Experts of a small language model: 6 picks a token.
Below are experts of layer 5 (counted from 0) of a mixture-of-experts language model. Rows are named router (the router's row for the expert), gate (a neuron's input weights, with its number), up (a neuron's input weights, with its number) and show model dimensions 0-191. Each number is 128 + 24 x the weight over its row's rms, rounded and kept within 0 to 255. Numbers have three digits each.
After each expert's rows: a language model's description of what the expert responds to; "mostly gets" lists some tokens that are sent to it at least half of the time. This comes from a sample of Wikipedia text that the model never trained on.

# expert 25
router:096137111127153148139108120137149101159116131128087120135167180088147139127140160124129084122080173097141181147120140103132114115141120069154107115153150157149098134096080132113177115128129111086129127160127106108106098110094143152141128127144123116142080121096106132174120118106103142140112159103138097132114138106125115130129102140110113114123132098178147112120113147127113142142128098138158125189176169110141093147139073131090095120128158111157137093110145121141154160144147114134147118173067156184094132144111143093134140151134125111127154094150130117107114145153117123143
gate0:145107114112141132092127120105134138160118161120111130123143126115124097122135144139141143173126159133164142084114131104123156169131141109161127124131094199148146158123158105126105119179153124142169111085130110137121143137119141142153106124124159131178127147132162138125150092145125149138133115084124138135080126064147102124131132119102101143113118140134142113146169131115139097129082126094074174154084150116117082153115093167142149131156174107154140168112127147115101182166142144155156120113094136170135124154104112148180097124118146096112139124162115095125146112142156111087
up0:098145102110131119138108114131109161147136152160109149147144118146143131106130140075107127139102141138130098153116170144186130125144130138124072140189067116085123175058075155163145136118118159119155133098094106153143159110162156135160162112104106131130119109133095131113145150129133118145123110146142160138142160130085151126116122140152142156093125156125123148143146120137085123123136118096126123140118109116133133124143159117096109145201096150147104126109144140088095112103121147160165120149136132124093120110150136133132108123182134154112181139130109143155145095128069136097
Foreign name pieces. Vowel pieces and particles in Dutch, French, Spanish and Slavic names and titles, such as de, la, V(u)urman, o(u).
mostly gets: " de", " De", " La", " la", " Di", " lo"

# expert 10
router:105132159135153157120089111139101115143111105141105148134106134130175147126159125133143109097154131106137130165121153163114167114130124122130112083118109091138106106172127125097124165111161139149129131177176088125149141088110119144091159114146097137145144120108181135107143108127127164101100117139140111154113108121141126125146120126092135089147111126092105164161142134124170152120133162108166152124152108085098134108158138110177142182150148105139131131124150119085144140165145151154131162184110152128146090119075090095149095094120123125166116163104112150074139140130128101123
gate0:143120116158111154109135120108119144133131141114117167165106123124169130129119143098114147103188135154099146138167143098138098132140153081167127114160131122161108114146121107174099154136111137168130096168169131129132132121078136161148161118176124164175155111093082109126116146123116138126108155135197127165145128141135095139111172146115099122121098101145154146143119114102134137120123150125167116127125100180107150135190114104198141136154126157146166152103151140139133124147133135133174146124086114171148119120095124123100138128141140117101096118142127162120103125110146087115
up0:155108168109116073140191166116168132122109143113156115111124115093147114150099136136141129157130108140103152149089150125132100169119136112111160104137147126138198169098150144106141098121143157162087116141123144129168151137186132105134159148093172074072125167112131138136113119142123121153145179081161134122119130148137125142122139103102160094147145121135157090109121115175143157120107101149117129085169096118150134153133096117113105123120153073131102104139105128112167113122115114112119105113147118103140128156131156142119142113121107149099167112135108134106113126116104163107
Latinate word endings. Final suffix pieces closing names and taxa, such as -ia, -ius, -ina, -ić in Roseburia, hypercalcemia, Ormuz.
mostly gets: "ius", "ia", "ana", "ina", "ya", "ira"

# expert 31
router:142109155123141113144166099137145147127102113129154160114174114119135159101140164097122123135171122124168144126109169137079120157135096116187101091119141131157115132163149112079127108164142130122148114171166114138087143107149184131091159157123129149146116137087131166103177123113157142121109131111111101137110164110144094127165115153119151120085148143126116088152115107131130147145139123150158125133116135133158114146155126102137130119117164146146134079120107155150097159126163123135134124066140144096106121089112159097107145129082130112086104124098107137111086093142106080112
gate1:132098131121117146104144100144116081127123092146132159136145150120122134124110194085164132163152106100126155171165196116064167154136100105172091112057099137118119120123175099139109158127121131118111117124131134170114131114138131161107102124113150131153105138118131198120132094148142128131096149112125124170089133098108132123116128106125180127082135173084133112169124163158126128141143126127130111140119136114117113119152106108146148144143108087175132095118176124175103135146121143167127132101133114154146131132111131126128122115112138111123138128102091115129114148166106143103
up1:099132104113143127136115140112089109178085101126156124122134169132181119136103159182140137132128132130131130124137162098123129119079127123129116149121143097144115144160105120108085117158150096156154086142182080177114122122173159107106165148135133111126085167135113164141116153145097087091085140150147085141105149149137094108155173107153111159111116135120118115137137154118121147117125122136120089156141132131084107127091143117087163099122136145135193085111126133137134157138145131146144106121098126151134114111103117079160123123116124176108117110133121082123105092136099130145
Romance word endings. Endings of Spanish, Italian and French words and names, such as Institut(o), Monument(o), Bibliothè(que), Cantab(ria).
mostly gets: " la", "ona", "so", "ado", "ico", "ano"

# expert 28
router:148171131155109079175141140123101123088164118143151120112086111149111094096106149091106133097137153133144122166091080103178097129118141166154127139147132164139128131134063075151146073105111095105149123169114130116164102130121109153112113128157148110123115116137146096145128127164152095153173136123133141139153098160105124123111136073103165122141100101116106177130083150141149148140076132123137130117168149156121148180132112141144175133091133123092151134172146113126113091123131118144153132113145145121109132122129128138137168150137110115138133115136176116139155116134130117125
gate0:150135117154121095131112152093133128121141134101169118123085122133091152127122106095117134071107152101141141140153123130152082141186136141102126126163143130140123112126102089165118122122133080108162117170133126159115122135125112130158095155172127126086149115128168112124090108140161124080107157131100136176097099111132128134070132101105131124135099099156105108150145147125155139135090099134164107125141114171134124168153152103096173117132135116123163129114148169149145150113108088140094122129132155139122097122116111169138188175164099128157103134149093110126179145146137140135
up0:095115125118131165122130118108139118153115098152110098147093097129133097141146176143150108125173107110120160089151115094094168148078133091104106163105104123133121176154142119117111119147120168170105093115114130145081127146150151123086143101060137139157100126124145160119129142113114100122147141075135130132108111094102157120117157137135115105120111124127114172098121103147124114101170126116116151117133124068139083167117126074134126117148127100112133154074097112064160143143125127146096114170118133119140121151145148142116119121116096161142143132160126105123117113103175145107
Sports competition terms. Sports vocabulary and numbers in sports articles, such as Cup, League, Championship, gold medal, season years like 2006–07.
mostly gets: " Cup", " football", " Championship", " League", " win", " Final"

# expert 57
router:133127157143130125137092136160166145145140169129135124122121111105094125137134147157172151098114104119164117153143105109169079139146100097125114187115137156160119100108094124135116117116093176107114139136141153142123112128125098110106082135103144108135140090121125126152146103118086174111106147121148138107126143131171097104175140145121183099119138145118123142165136127127129137129059130146147147099145119139112177150142179103151129175102151097115123114141128148103166150116117130155111118128127091173135116090140148118096082145119104099153138141152129099088102154106059118128
gate0:190152138105116097104151096098123155119159102111108121133151100098128154138114124115105155138111157149100149191140122117114134142130114165114107153110154121138123113131121106163135142124104148138096082084134114149118102099128105155150071120168120118103118133161163114175142131147165119104178127080148104157118113116128142124145148136121129125127148142165176122138147103128095114152138162155137103132120139121156118146120169136122128141127093090103139118142163129079105138129081127096173174135126107154121135144156108092157099115203166135163128168121130156144116141128109168113
up0:159116120120175133109116181082147140130115101114102148106179104130120099097124151175132123134136136102139071137141139094157143118129111129200106147116144146144175083154145138132092121107092136137120148113140152122155091091131139139103117129145154146110105131092116149123136136102164124132147116095132148132105163132118085114124129141156136136149132124103095066155097139082103148110129084120143136127128162116125124102135137098168114162142108092096094108164195168133162157128140135151128145138141109126132174104139143106132118086122142130174113138129140098139103124141163174145
Sentence-opening quotes. Tokens starting a new sentence after a period, especially opening quotation marks, I, It, The, Note, and some mid-word pieces.
mostly gets: " \"", " '", " “", " (\"", "----\n\n", " Ohio"